config = dict(
    n_layer=12,
    router_score='softmax',
    normalize_top_k=True,
    lr_router=0.00122,
    qk_norm=False,
    attn_scale=0.177,
    init_std_qkv=0.0164,
    init_std_o=0.0,
    init_std_down=0.0,
    lr_head=0.00814,
    schedule='wsd',
    decay_fraction=1.0,
    decay_shape='linear',
    batch_tokens=65536,
)
Below are experts of layer 8 (counted from 0) of a mixture-of-experts language model. Rows are named router (the router's row for the expert), gate (a neuron's input weights, with its number), up (a neuron's input weights, with its number) and show model dimensions 64-127. Each number is 128 + 24 x the weight over its row's rms, rounded and kept within 0 to 255. Numbers have three digits each.
After each expert's rows: "gets" lists some tokens that make up at least twice as much of what it gets as of all text. This comes from a sample of Wikipedia text that the model never trained on. Tokens count by the router's weight.

# expert 6
router:137088111117125139120110113127136123130101120168089094119133080112092140105149144145182120125138099139135117167138081166113154142102126126108115111171081130162120161156093151135172133122130126
gate2:111103141148072090130114135162131130133116141093153182102130100155142155120119130133093076146118134172065091143148076112149127089168146130139133142143137113149137080142160113137084110122134113
up2:116154090111097091107106121123105132125158154157111154117148107142125118123097139129138098179126134086131111138140089162130095137150140116115143099141133112139164104124127121135108125093158081
gate3:103136136131150121129167104113112128139119139154134116084136161113099165123139159136151171081119139131136149113116109095152142116118132122161120138106147105170132115112100163174105136115168154
up3:138117157125151138148099141133118135119170130119137147131126072125137129127104177120092112140160114140120165122160164169111125103100147162108110131132101141118147115120157107070141123129155132
gate4:082139146092141119078135146153160146094125136130158103105123126131137143069134111163101145136138165114139129167123085122100121123140123126100115150099108128139123125123150152081124118107137114
up4:088109111136119142153106110156156109126113112129172155137160107120150118127155154117097153129147124147109131135144120117135137122141101190115114104144133160180129141167117101131148134103078134
gate5:160119160132127128141126150089158157116083142148144145159131097137174138149114113133144124095082123117087145138146099158121122123127131109135140132150097181130171136141147142100152151105108147
up5:111125123121120108103102167094151124116122107106098173157090123131111113144154141118123145147151141162107132118118060165065105138118100107115140080119146156151149106095127157142098155099143147
gate6:129145149137114131098072157147106120154121163118095097149135112122171156128146114165097126163151137116141157151116140112143151127132193120103130085143128115136174115112125141075134148136118151
up6:138132151137165104130137103086117119123135077112136096154123157166126133104112079128125091090137120141163085143133146133142150118137109094125140164129185164122112127088138091117126151111127077
gate7:092147087185142160162119121137169155106140124116144147122139115082094116126109133122119119151098091108158144123103078096083119152108140111108111143162123111145149137160160154111157135139111109
up7:166107140131109177120111142130085108161129114114126084156146134134173132115134169129147099138170160133129130144163112128123103134162138097136115108102145127154092106113101109120171143116136104
gate8:141122139118120117142126177106086113112144100099115172111090149143113152107100128117105129089118113105129161165163132175136111139135106143114150059157126134123100149131121111126127156146103114
up8:130098123143120113066166147121102145130124114114134220156112141160167156135092111140125114118114113115093133134161111170122125086135137122138148107130122140147082153129109102133108122148083124
gate9:174166080116139141086129099137148090127146137108111163128134108109086070111102116140159124113110163125130158114086154078120099142120119102116077081093137120123126138142143149116104155117098113
up9:085149136123102119149179133160112155114096097161100136192142147112139132169116150134152133124099075122157092098144129108117124110167116163123143174111140120160099110086109116126147084132108128
gate10:097125073107115115134142143090079130157166162150114099105159081124094106099151122139113156150144132129107130125129136132120126142156131122069152100133136128081142108108099127128163130139104098
up10:134160198119132105138127102102122109088083148152147095119115164130139091146104126130137138126123119109102130118095102087098111170090115142174103116102115121165120124148157098164130140119122151
gate11:143087119105152141144173151150178137108125119131108107117141113132131097110149131145104102134151099083177129108123138141062139127085139105149137119138118113159107153135170137091111172121153147
up11:106124121095096095124135064130121073127133135096116126099122132090111127113169139114119130137097171119066095117096118122146068145132138125103167145125163151107145178163099087113145142107089144
gate12:093114102150130144121115152144092163138112111142099143121158094111134114140140122123174120090140143141132128110150098124116082153131123131118125119130126147092104088125093148098142102110107049
up12:089124122144154137086133120080156129080112087102140127094131154121134088201120102078122103110119112143142089104096107095117144121101163116162175162104135062154157148156121139121069130150122119
gate13:110087122126129117144103111109127105150154116118127138131132089112121120116133099147148178136143183131126142162112082138132139085169127108166146113113133136137125095130167103087125182117133148
up13:103130116147122147149175128110112118140101195094171151136101175122129151140105139098139144140112096110126125109122091138119114129157129123095092120085150136122113135143131108153100110123135136
gets: "1", "2", "0", "3", "4", "8"

# expert 12
router:123168099112130124117126168159125125115141084186118133119131159112117096094111114117119105138130098171149138136113119148165100116155079121108156127156126154145118081120144097091158140160126117
gate2:149136123130142112134098121166109105110121146121128176124130160120138122126117140163140100140116120109134133167082197147110122103125111089147127099122132148109108140141151108147121110113154129
up2:112066164147149144106127109125123141137119127145084127162150126117102135099138132157129114122145147135107126166111170132118092109150134100123119143127144141094141119109148108131144141162143116
gate3:104156139090103111137103138139163121121168132116171151114145127135062166124180134076123126135129107126156144133134083121118076142117147171121131143162143092128093156099117099076150154119138146
up3:189085150139117124126080111101088101123131138093141096151079144159115104117145155117126096165085133136127172086129139158129175121140133133147156119127117099122124170109123121130100143129152123
gate4:095140119120143118187111131100126085155116108117120143139160103129100126102134076086136092152160147116142120158153114122135107101112131090080118114108137065122131139098130171104130101121113076
up4:137115114142150126169119131139144101137122139143106106175154125132100081107121113121158111136081103126111107155140124122113121133062128102107128105116123124158170099114123120132159104086124125
gate5:134152119132105114148140128135149096156154141137161146151110147106101123101143107126123142157140118110141156111128110169100086138146142132146119165096111150156123103087115140110091154151156100
up5:148127143127112124128138148104110123144158101086129120109123127111147103138134138135126114169136133146073204099100107110153134129126124129111096148123094102136119157154130154150129168125152136
gate6:102119184151141164145142125160114153124125097112141080191144153141090112124153116147116147147157160132119161107126140123122112147152118113123104093116150113109130109111090126131155107112153122
up6:108120139111110149144126127147142118096121122185088168168127160158090105122138110127131098122136183158137140115126144145096112145172129141141124134117124097154112116129110167139114189127131115
gate7:133133143130086130119145119124131166101120091100152133166153139132147116164110167154139137123129089111076185119099140150115146116144097117127117105127119163174116161119137108150156185116175114
up7:133116140122140090126139161127154111124113104137108128101134079083095179109104169130127126141120148151128097105105138093136173162098117142139130110138084115125132106116111081179125102135087122
gate8:095154144158100148120144136099118114104153137137119158144153124132117134084152105127076126124114178122154111149098104127132114133165175105114108133157169118130116132172110128133145094118114121
up8:120133049100117095104119142126082148099127113131147120128093124095122153126156146152106086126149149111109093148117132086138143124140073077109137123109118121128142140198167142121160132109121125
gate9:132131102107126153091170170071145134186138164123093102181166132147091126153135135106092128120151136114085131108142113136158108157165106148147162092110147123082123120116124112082126115159092073
up9:111137160125132089148103079136118100079153160132150170137120117123114122167125114113129133097139154137113140146104126109124126125082148136132117157134112149135121135146078113159097108099169145
gate10:130177149108135136146149126181138110118147112129154098162131160115154105094179133145123114141170114095141092158115122131165114099132107098111110098105113116081148120146123123110094141143124120
up10:080137107131096173118158149133139133110121171152090148104114119128140137146098164133146172159160141162185178166103138105100096136097162143125096125159171167124132098128107113123162145117116131
gate11:150137126081137094156144133144122139120102073153113138101162142106141141090120156097146129142115143137116136106125094142090103150123094144165113131099145137111134179111106141139091165172165112
up11:121116129114116128161113143142147182172149175153163130110119156108124122155188129148164150143122134132141121129122105172135135145167133129130169146090120133094161130150106154140105124152131128
gate12:167136112157147132162067134132140140169100130121100170130081139111148138136159135115080100140149151135144113148099139115120115115129124140143111167125174120114180142115122161095122102124121109
up12:135119162157100148147130088121160099127122146137150137138143100167145124144127140137129141129145105136108129149111136120096133142097111118125124133152130142103138133150139159123156128149133185
gate13:151143131135143117143158151117119158152130124120121109157121095096160123134133117141103150114092102113108064134130152141119105093143137111107102161153098113145118119098146128083190139100101110
up13:128114178164139125121132098128111135180111148097095112135116137175121137161082122090142141103156082081109154153126134142148140151094141140134131124165096123149079135098096111160075082120118144
gets: "a", "o", "i", "an", "in", "on"

# expert 3
router:127116116113154120123131145161150135114128110107156139152127146128129154166120106110137116147110154126108129152135113131126083119110148081167142104083138102127146136133146113163061173100155132
gate2:101127120106162147182095078184123114148118112175101102124118073144140118150167121106115114114155176158159114115137116164119110133139136147124098152113132131152167115121126171136110186115136136
up2:104158162093160082097131107132086148152161088108165135091110112164154095111129116177088175121096091137100127148109156088177115145097096128110135125129141140100115125136142120137156121116125106
gate3:137107175130105122102103137132130117096121111146124143154180141166138120181121097140088063121132161104133116109116117100114139151151153133116138097123100077108121126133143136086119163138119125
up3:137133129140150157140103174132116113130100121118123111148165095154155125124135108137097178118158131131113108126073167117122132118105128124129108112158168128097181093143100114129117098141156118
gate4:112138110173161148108141120135148072113116151170099138129118109145094130131134092105128117096153123127125154149103161127112119164156174069130136043141129154169126115117113156110123130130121114
up4:159091155108105147097132119169150125112126140141099100133142133120096174107164137130154148101130095159121114106151112124124114155161089087135087056084131134139132137099122150147124133089133108
gate5:167165148131129140178155137118132123096130109128115111127155112122114097127155112145099185110160176088146109110129150114102121126107112127152118155105104149157070149092106183147146159125106114
up5:127133125128148142169090122125135114122108138125161171140114195129068140121106130110186115112135079127134099124110149125134164134139132134149118141124121127134145134131146143114131166123165155
gate6:122107114104132061139141140124129150163106132139143124119152143158119141150112130128128150101097149102130122125187100158097134101111127079082139097117169160108112159139134111115057111126142124
up6:086123082103123095087163128109161143139138154148110151146132128114145154133136133115157124085136157119137119139134122115119133152159132081138114102136141091113122140130129135135092122141160082
gate7:136130144156136160111159104134145153149146139124145119164140092129099171136157165130139134162143153112123149090165117119088121161118138151115121134115118148141132162126102193174112103156132161
up7:108162147119130139108134107097173124202164122152075123146141107162158119164118081102102135152135131149113104107175133108119170135154161170146135134126087114087090152123123139117117124089143100
gate8:148127156103086106121135100094115129130102138127111098132163096130132142132108128096124116114121132150115140143113122167143153108147111159159146110122128165084122157129156134116150126106065103
up8:077156146096112103105161124098157126128154129142167089102120070143109169137156175135105157105149149144120111157120145102135164127140129147148139135167125116105129135185168102133109126127115146
gate9:143154113154121089125087101127132135116132157113191129094142119159165108137114131129129135128108090117121150115074094121150126160153094133111145125129114162117168129123155147091154162072138175
up9:131086112129131124143119122160126142117168133152085136126161105141083138131137159145112094107136124135118098135110093130131123193121119119156140123124136126116147118103091114103091146173103139
gate10:086107134140110135117130100133140127129170147102117154094174104115135142171105102124135161113146116149116093164116131079109114109121150068151130138108113125098092100139107142181101174117148121
up10:126125110174134124150137137142113145088118087077137123119152142142142122124122143084153132111158121070167149139094105112120128104092111145110115153129117129155111146134117092134086155115082114
gate11:096105114132133112124159144168145152118094179101101206100092121107176072161125099105133149128109116104116095147169087120138092158087113149130117110123121127117134146125144144108100090182108112
up11:165140126123163141141120174082119129108121128154116166128107133131131144147142113094168123149130095105154145137102096127156121125138129087114154091147152134152119118091103124109136089135135103
gate12:121135129157161139164144149149110122114160073143118152161161105164129129112169124154126157083130115088075111145165152153084131120156125094117127110125065127098109153168130102098122167130176098
up12:133122115130105130150137126144101130104114092148105135160124109131113133079103146153150123075101107118099152138116124152101122095162100129111097111143097163097114093164114128174125174087126098
gate13:086161149131111140126126118148173127122149117140112137124154068092132124154125131093104190166174149135171144137136130074132097142088127124136110149117122134083102113128121089150122106126156137
up13:126131145122153153111138136106107176149134138107119121102057161143164134114116159102087147105116106155067128146114173156122158111116130077113151157140128121090131141121094123111132149150130118
gets: " B", " S", " R", " T", " H", " M"

# expert 1
router:132123139137138152135116105138141112178108129148123138134158130099108141114142161130116130080154151175093169111121170156121152112152130166148126118131150123121138132128104169107148104102095071
gate2:078135127141177089130089149103145113148129112096133104079083117163150117134163114117156121103110120152098167117130111179149136151131134093146151090125145069173157136141161135114160142101129117
up2:167124129144128174130118136101142142115121124098147138171139111134174169160114129112127113114078118133101103152131121116093136099127147126081110133115117165123127120132115156139085119120093092
gate3:144171111177161136105067118127149134103170159128089122120122116177151144112107104071124118125085142108124093146083152110140120123104165157116134120147110131131140123100111105121130137138103115
up3:133117139090119095102182112107130099140191105140135137128116130118104105129128133138159143143109102132111073089121130088138117127098170145103125126112124125106161136134134127102152120108156180
gate4:117132120132147130164201110118105144154117085145127123147144137102152183130121126172124139119126141144118100131110144115153142119083092156148129123110129147114096109108184142125137159095094148
up4:128143072121100130072142129108156160136156140132147151077092118116141123121168111133137117167124142085127161127139147129129123104175097164165130141118153153150141118089127091125136133136123130
gate5:109131122149161129103129124186193104166177110151131110122145142138097151069142152116119137130140167148097121094152141113109118112139147139119125125133113107108131148145114139129146125137114086
up5:140117136108141145129098140108161118059162129109118101184161095117119165112140103157138149146151111191136119173122123117133172138158166105128104137102113115100170134103107142147145151128133119
gate6:131161076139099135104124120161143117193106109145132150137135138104118109090150135123136171149095106149124123184129159150163146111121138153132142077115106145089130139133115156130140117103156161
up6:164106145132151166111137116141122113112091171126134136113140142141143132124138135141086100108157129105125111125126089143122077182124142137122129170134134134123096128131100133123111148128128111
gate7:147096134180119123123118104147119137173119132116109098102130116108139129138129125113110123089113102135134181115113111111130114081109125124151101141109146125126170121077095103091124121122127136
up7:148152118123149138106113113124077151121088148142142147139124117130153161123117129085125059167147145069138122097134125145122145143175110170100143147135103127152116111163119136092111099152138068
gate8:123123153152140103122093109123127122171108118137094131147109133110117086137129135118115143078151140129138110120136152135141115186124132146147144130187124127151120148129166149112127172110109168
up8:158133165103161142148138108129159129082114110117145096146105154134066131151109147161134120159144138085133140121150092100103104189093143140117129130149126136146119145108123168132094134162091133
gate9:134141161105105162144128112135139133135109124108159138128118111097122143097138205174135104131136135125165133138157165145108149142120070120104129106163147181141088167093115130118129114151142112
up9:086163109151151127148099163184195148148135095139121119120106126147143128107139146159101130148110128130130138160115146131063090137146130136097138173141103108149131085102111152128140108171162120
gate10:123125123136132167089106069098086121120111141163118100123132103090112150139184127095079131177127166098094181141134143121111147107121150107133163126137177125138118117124100183128120119088150102
up10:151149145150124153161166123125128112169118081136124112143148107116112108178141168078125127094145163154113105091094102126139141163173116159129146134099149133144197118106106151129122159137147100
gate11:098137110160132103114105143131112093165120099115133129144113137121104134122152135162134130127143139163106172072115138076134112098187113129140117094104122075096088141148135150130159141124131155
up11:155156114142129148145142096130110128145141087109105126168141115139141072128101114118119134120127131147131152155107118127136122119129144106127147096138081182127165152091087131157172126116154111
gate12:101112166115121052129106094131115094144111108125110132108138159073146148158121164144152155116149167110111136165147107102160110134097153088123112136109154138109155100168157120143140149086162140
up12:096116108121185148150118154127083088163147164129133134131126119124148078145126176116116092148133149130119157121151108131125128132089133117143128080087128090148129131150104086127135095144121109
gate13:167172135097090123137070164137162134129163131115142155107131066121119138094129096119115131172139114134114139133078127095137107074138146111152142077193142146110116100113147125099105119097133132
up13:098168171131137180123124111133109118138164134151103079099156148152180134174117129121155131110100099182142137150124114144139155122138122082129115144058119114168151134145126115139184144123137119
gets: ",", " was", "ed", " and", " in", " to"

# expert 8
router:134132095142157124087135094125095163170128122136138141136139133142176097154120133114123136107151098087084109115122128149130162131083145139123130119145165117172133095157118141091079069109106150
gate2:164098083134146138104142116091110148164135110163096107118108074122144157140159123095102109112186118114150146131121124157107165137138110125151130138075148183152117094166084114101144128060127118
up2:137079145131111130104148070099101134117156129118132127110114122079138137136143101122163169134154132098136113120153145112160142140091071139118119149118158136105126095123082101136187122157151117
gate3:116152129165118105164152093131116128122120150147118138132105136141132121154113160145157108096123129140119138137149157129140100135091147139110097133093132149140125056206136171118154093108113101
up3:116119132132140138115129129124138111127131168100106094094070112113131118144139156164127101091139139109129097155143100161119158121153146159123145137118157115144112133147104105124086132150142130
gate4:123149105140100151141182154146172126198138111153139140192104156110086116143132155128109122164165104137139109139128114162122121112111116154120103156138135117132071146149103107134120137166099154
up4:142118137121151163145129153115128139134092101117158077094122163147104129167113134100127104118134105147144152133119124144183132144155104127115154147115101137095119113095133144069132153139133162
gate5:170119131072070148107113098111116139135176107118111153118133154107143131154151175134146115148138121142128106158109122158064133155120143105162125105134104081117127154136176130142080112100088119
up5:161132131173122127142125096152154095091167136143160125113098135123188114106122124112094130064101170105158104156090125093153114181130125128100127138146128127183124088139156130135108153099142116
gate6:174107095155112145114106113131107123123135112166119156117156115134116138147167128141114117134131152108164151132156143106108128103113093096190121088074139131127146110169124120119113155146124071
up6:137092122128110108088117091089081110131090092153126139102132087120121142162155094135149122127094132069161136126113150109115138140116121116174147092110121156134126099151152127081093153137104134
gate7:150136116118166124143106144083115131113110135118114116166153148170156148142144125089079160093145121100117113139091127130105112138135109134134122149124152122132113110184126164143072115126147104
up7:123140107131140156130198176100146183110128161114125148114135148138140116176176098136140150134117133131109128141153092148132145112141154124109125110104090171104159159134099135079141149101170100
gate8:122123127165096133081090126111105154155141113145141151089129119095149120141106126166138120119113129113105143142088174158127176156158142122107144099129150127171151134165095119120135140147106107
up8:111120153109112120169096151114120095120118110164154110114134138143137159143118144103158150149121102123095125183178111129200137158160104135127146118162110111120124145087125111136122108130126095
gate9:159137156170138140136103132153131153126094113096090125161109103156133115104115152140115088124073148128137095121110083149100105123132180096132097114145148126148153176119148116133139124131130130
up9:099140132135137100157148158145119133115171177190136103131131125100135138142121123120146118110147134094112153124166129106182172125099110173144133134110112081110092118123129150170138079142130109
gate10:126116101160139116091133157115155162124138133127126118088121096102181120129175144118116140083147131152094131085126090117111181121168205138119138084148108114164139121127113120127120091082105134
up10:161093142146143125084097138142127073114093144110091148102139140109147128102141133118138103173100188112165143176113124098167131160125144120105156135104112132146116105106137099136102136106158110
gate11:125132122159126129094098104121100102141152120127145114136143109123118127137110137130129122123144134092096059096111120143130103111115169103151111079130073140133131141141120175101195105107128127
up11:085153116171117105137090125133123166092106138083121130097146140167129113166163197186155135122156103111098126122141123158131092113086129121116170110118122163119115116136140113085108129096122149
gate12:159104115130113105093158113122114150089076124145115159107109168108123126144104112124176099145102102122125143124094120115123123123136115111104115132118142150126067134109112104137131154129103104
up12:130121126146153098122123161128142114086091134140156116109142174092165116133129105147112156135148108081131079169104136095085120094126111120104115089145124146129110158134092099113108113157137165
gate13:112082172156113117137156120125146124130106089126072095066147126117138121126124146164087132116133106129130141134090123119144103123166166145110155095131124102105099098113113120106178161134086106
up13:100119102104135127113121121134115178154120139150138132105122116150143167169140148158122129131126093115108128136140116169143100101142106127097130141175110135137106140151122120102090109149107145
gets: " the", " of", " and", " The", " his", " an"

# expert 13
router:106124131101121139077157130139092169124132139148144131158136147140151142103116172107112159126115149068135125136141163133115138149140143137110147145079146137111083168114146109146109097166156127
gate2:109151133143130145134092137086145122102148114098092123171108104157137118140139143151122129106163157138111160131170139121130113093108114141067139132070081120110106158123109097091135141122121106
up2:092100134147117135118128109155117179111129128107152130089099109145137120096131104185098147141106121180139141116107084165114103131116116164103109113135162164161158104096148107124171124132156164
gate3:086123154123169162126143084117136133105144158085138118184098065107098135123115126118153107150112165135151137130102152166108137163145134140109103166110127086127133137090157122114126169115121107
up3:132173111136139127113140124151163188136107089097126129125132207142141087150158111120142133152114127145139096118163101117125144135134141071118124138138152123107092154121124092155106120163170113
gate4:144144141129121151183172110140069140119076135104153111144131151131157164094079104150131131113141134102148108115105162154134109126145088117105116110144113134129105123068161146146136133155146149
up4:168075136129129154131102130120136112169142119108132143152131132114157154089137131125109126155078094122122133127128157141135136126149140125095098091151148104153098128069138167130200116147122144
gate5:124141123125145153137151123144108128183151114163172137112130147113161142145137180121098123158150174113082124122123158203095123160105118156116109136128151111159127129153121131116134118200126129
up5:130138161164117144166130116158100146162142103118106097085138106090137169164121148119132131122139125144141120129125127114171153082139135160132110166090100137106097144107130132109138118135135124
gate6:115069129142087147121119155142090136139106150158151148167146122137128133124107124141115122139137142091096131053119164164128140127095128142134098086162137128128112123136118161147118147098135122
up6:168128119148146140128107107130125113121139065142124123163092141143124103142119109157123110136145115091115123101137114122158113137161165190082123148119115121160153102151143191115177175089135110
gate7:104142101130088120137132151147066103154128095114169105120129094104126127113127121119113127121098133126144133165137145153139129152156112172138143089131152137111135115091135092136086109162129130
up7:109151141133102162118122144134177113125120111112198142172114122133128144102146137137099106092094112109213105134099089141192160091107119122128137109157130109102151117095116104112174155121140123
gate8:125112096127144127123129120112127105126112133158129136145124118104095116098137116165144142172108124079107116092148084167055100127151138168170085111075106142107146123162150132140129108134181135
up8:110138147138107146118109142130119128175125129150105149171130083110147112124100145128116105123104136151134097121113143110118139142129166094112118102141119117076117149121163145090169133154121106
gate9:128151147092163178132110126124138153100160143126142094096150121173149092129141157135146150113124145096106111123103147101112145158115119117133145144122162128106143078100110131125123130166168076
up9:129133181079113089152127122163151137137106128149155123098126092090106176150173124114125129155107146108118107158122176155118171156138096150118032132116187138133130083142148125117126141091139112
gate10:084155177140136111129132134102126127158130119154132090110147087163094135168145133106133114174103179101126123161110154154096131097128134144106114148114123137113117142116110120129107104122119172
up10:119150121165137130138136104124123106137110122129124122093122136188141146106135111111109135130100115141185108192096161127091110153118095082123139182133075165122126133077106123113118090133128100
gate11:132164119137145085085127150125123091113141131114147136150153095129088149120140125109133125139117122096097095139115166143112147126115132120088167109131161146147128126156109133146109136111116096
up11:105148143125090122133131112098137138093142131104111121143129118093144127121052129136111128123164125175142131126097131132133139108131129127103103149115093135155152129086105144083174126131122128
gate12:118137121133139101137131150098125108150132152153172130135143160123128115108115131114086141114110132095100126126134188133091077146101095175092098135077154111123140124160141112129147152146123101
up12:124126143183147084135147153114151119145149145181130157154104124113105095147133145138141154108158176139131139072146157136090120152128100176138135130122100133134122149137117130124152107159165147
gate13:117104107131131101143115112147126120140062104134160134181128098125093126120116149115152132107136203132154104070131144134121104135106096134104110126163095134106171118127145155096178100134102136
up13:137132083114117122187148155129175151116098116136116140132149159103174146123161097111141201118148155132110141122154098105137139104107146135125122154150153147138104126122110101106139127138111131
gets: " m", " p", " h", " s", " w", "p"

# expert 2
router:138142137140132106102129134143146114094135120137143147099169146132094147118142115130113095140125053107103174152101149117145137107149138145116156090156146081145092117133150090121148124098174124
gate2:127158100133138099101138109192142115150141137128156155127123141148107148131055112138136110132090073090106150132086133123095164134137159140124118134095150112122123128119134093122097089130134121
up2:129151098118168164146134152156117111153139112123153112176140129062124151131108155132126101158144155113130132126115112158140108123111099127119097137127138139108146145146168138149144178115133146
gate3:122145142155094156123152136121113111081131114161144138181165114138079134120176146086119140139114106092097097141142112111148109140134117128135139129109101160125130113117091143097106119106096106
up3:131128113127096106128110111132120184092146165153101146173163120107101180148151147094115122095109105124158102182145142131124096109121095147096111145116096092165122133139146114117099093083136121
gate4:108140148177087103149169126110108149145093105153202130132200087118097115156112139152134131115144124111139137112112155137136139095126150123119096137121152139087119122157157120086093134101138141
up4:157169121105166175120132140137140135136060153124151094193126130146160135122164109126120147123125111111165111151182170125144093109151138101101113112143129135133157151137124118094125086113136145
gate5:115132150163121109114137152110144114102129090089151122107161142127111145085100132111126084166112154129101105105123138156116103126146142132119119127100144068139107116126156151119110112120153128
up5:135165104129100136137119158103124113101103126164158129157155143150108078115111121117150112086140111155146107166162147122146130111104125171117159134144123117117060143086117107139141101137093151
gate6:158162079145097115140119087104140132114134171105122124086196157116114125095116117151117136109159108072124158109157162139133128120155104150093140100135135139153131135166152120127139153096162127
up6:136079140103117108179134158148127132100150105113148155166150082169158092139139103137095123102120107106125126091123118140092115142132123135130122147142130174133131151102153135116151140121132094
gate7:133146134115112118112138096128153106141126104096143111123105117123101139156111123125175105105090133155100116115097129135117096127143133140104140143111154142075164129098110153119112135103093102
up7:151117127137155156151151112137088115137104153152151121128096134118125101079125122071172113111111146147149126144124130089107112108109149137148138131156111105139129136097095149103158145131156120
gate8:120127120129096116190084111145120105091137129115141157142100163143101112124120157152136123144160126123120113174095100129131098123120095139145106168126122104120111109160114145171107128111154125
up8:151163088110167126128111130136144147100168149154131112155160127130099114116148103105142125185141131127107129124149120159135113121112146136175121100125129126178184148130105119162139110094117111
gate9:136146099172138107114116117113149110093131113130138119122131139126174159100132084149114122110135123103116121121105139110083117144123128115137083099136118149164133132165169100106147105116135144
up9:126131162115130147150138091143161138109149112139136104104121111120178126143093130124110128109189166128128112102095097133145107152119147104109124122075088126106104093086102158095155113112104098
gate10:099094155118123084137148135107113156122151148131134124125126145125151143134131125172081110109073103154135075167122158146133119148178150153118104104113100113148086093133170124129135149117144119
up10:138140156152105130120151103114139142095127114108114117140125146145129188176110109102085121134125108161135160123140125126102155128130100086144126124150149111107100159136053147107084113141140103
gate11:121127115147125123145139146154144107160079108112103141133150106128114121124093097182136104116125098103137106139066117106117146119118125130124092158107143100136112098131134106094148110120086129
up11:080113164097158109118113138098173168165138130144139145145126099097134161149141134095141100154102123130091131107095146116139112147144120120151098168087177178116142143081104123081074137117124135
gate12:127162107129139121127107130115113111108115123114165145121102175097112088121135130172113109124142155057118136111103133159050124066098150161100121142171145138109135156164137130108155116136155109
up12:129139133128132130135115137111110109095109102127172144159131133137140099112112141139126119147134092102114107111118131133132113130172104130141113173127140159144135143092107178144125139096137149
gate13:140143116167141105109152138128124107157105122113110102100135140097128152127093088127122117146136099133113135118156102146139141093098089097142107118137161146111158114162131109148137134119105120
up13:121128141129119153159121122102135122156106132139119133143121125147123139194104126147142123120103099108134153152114119150110180138138078105137116081121148104132165139146154131125122129107124082
gets: "el", "h", "en", "em", "m", "er"

# expert 11
router:144079169127155094169073128119106105115143172104152150133141153130170109112113129133092137135105119115124166082154104121168139127134126132127107153124130111108069131130093100104126104123139172
gate2:087140103113135120157150133174125117179113164126157105154149095129140106105131127144129114157142105104125121116149149137112128190171092118141127106093156148118130129088130123080099116141121080
up2:155149129095138119112127170153125159140133170148117132135168143129127184132137137098155139128120155134141123121127138125143102156123119143146136108127071102138119167082099121169133079145130143
gate3:133144113142135174171116115092137112118141085137138129126098159098182108093135115113128112139118102098178124107126156115092120187165104178146107177120105109160105117147105099111114180134137108
up3:099108143110122129100150100104133111134137163166103137149158113148156134152081152133121120106094114113092106149143141139117159125116115131124173140084137134150117109163134162127131090137162115
gate4:123104166143118110122098132119103122094135127124113131141113124160118122110115120170113142115086114105124148108103103175144102136118165105140125173111125116091133117134128116153103109086142110
up4:112120150113079091147125120133145145144146159088161152153134147110109153150111134144093126141116116080119166145108143123112146109134119124099163137108159093171101131116113136117095113125107153
gate5:147150126150150111103154120182168106106162122112154119108148133143120134137135155167116152154120135126138121154128099160133089148143121131119119159077097108153135105112109117151128178127126156
up5:101117141162095133110113112140119099112156126105141170116111147091138097113123130129097139141128103098105152109136160121136178117113110128138166113154155175148121130152085148130129123171140128
gate6:135149118132149127124189146092126129154129165139107152112135127097096149092103140164119173129135135111120131082137098128098140145105081135119139135092121149146119098130065125109118096166120128
up6:161136098131139115094123087152119113138124115103146088132118131137159127138141126073149110130170120168142145187115158117144095095120136166109127117128126165106162134115129142089089133130155109
gate7:157109090124121123150090132172154112120127155120077157120177141105122167094150126125090112103085135158162152143117107137113124168090168123103111121131143101117093115130094124121119076138145119
up7:112139123094115162118140151130176154133168152086140137085090114139139109141103143105125101117102082135166134107131134110115121148148151146145131093172135152141133155102150121124150116149160102
gate8:129140121109136092119078161091137164137068119119127113149105162109158086178132110156124133164114156129100154114145132095121124145112121141113109139089108123129107120122109098175168161121121176
up8:126173122151134153144141113109083153118142128157117099119132138120125136109121149114116104094170150176145105148086151122147119108129108184132146136181137090060172155146098123109141123106150105
gate9:119120161113120126160136162102106145087153123111114152109165086102120128106050122125154093122180168135128167121140109099092146152157117122146184172141142081110113172138119153077136076114122125
up9:085080159106101119102107099128149133116137123168142126129140159169101147121141135129103087142129163104146148120082179130148127152086127107128152123117147127123108106135157134142165143169122158
gate10:136108120142137130168120149138129160109146131127135174103155137096125158107111131128165126113117117103131147146137137065099132150103141153109101183137151134113114171139104171128101095108178104
up10:176154187158113174133164130112128128160151145147106120133140123136136093110128149101135178175139139120105113110156151079088134106135178128111158115105152111096113132175109114163124156135133159
gate11:115103149117144139132135114124127138135153113097143154129143116135143165104119151152127155090171118096109146132128149126085120121135119124148108142159166131177093116130108098103094124100122178
up11:103130110137115138122154137116135128073114113158176165119144160122126106130124154100090092080097123127167074095174117120076104137129111138115119119144133151133147124162104107100107147152118098
gate12:116110085133130131108122141107121142152134113112151134122160138136156139079155117184085107173154110091087137145084134106122135147098077132135100140138112109180092133080068158126140116151150130
up12:118138167167128134135114078093147095139167136137118106138119127144102118132121109132129187178162144138176122109116110147127148155145173150123102138155115161135151114144117096132105162105145156
gate13:133104124158156141130148151115086129138163155073180136156199124120130086125079147128099119105132162135079117115116151097108130126143088150143095129096085125092102115133122117115118140177115141
up13:119142113137112078152104097145161159124140183131092096079129170123147119086186124132118113086084119126124126175152124118145126154123090117159136149130082120126102103095115121110187184126124091
gets: "it", "ist", "est", "t", "et", "ent"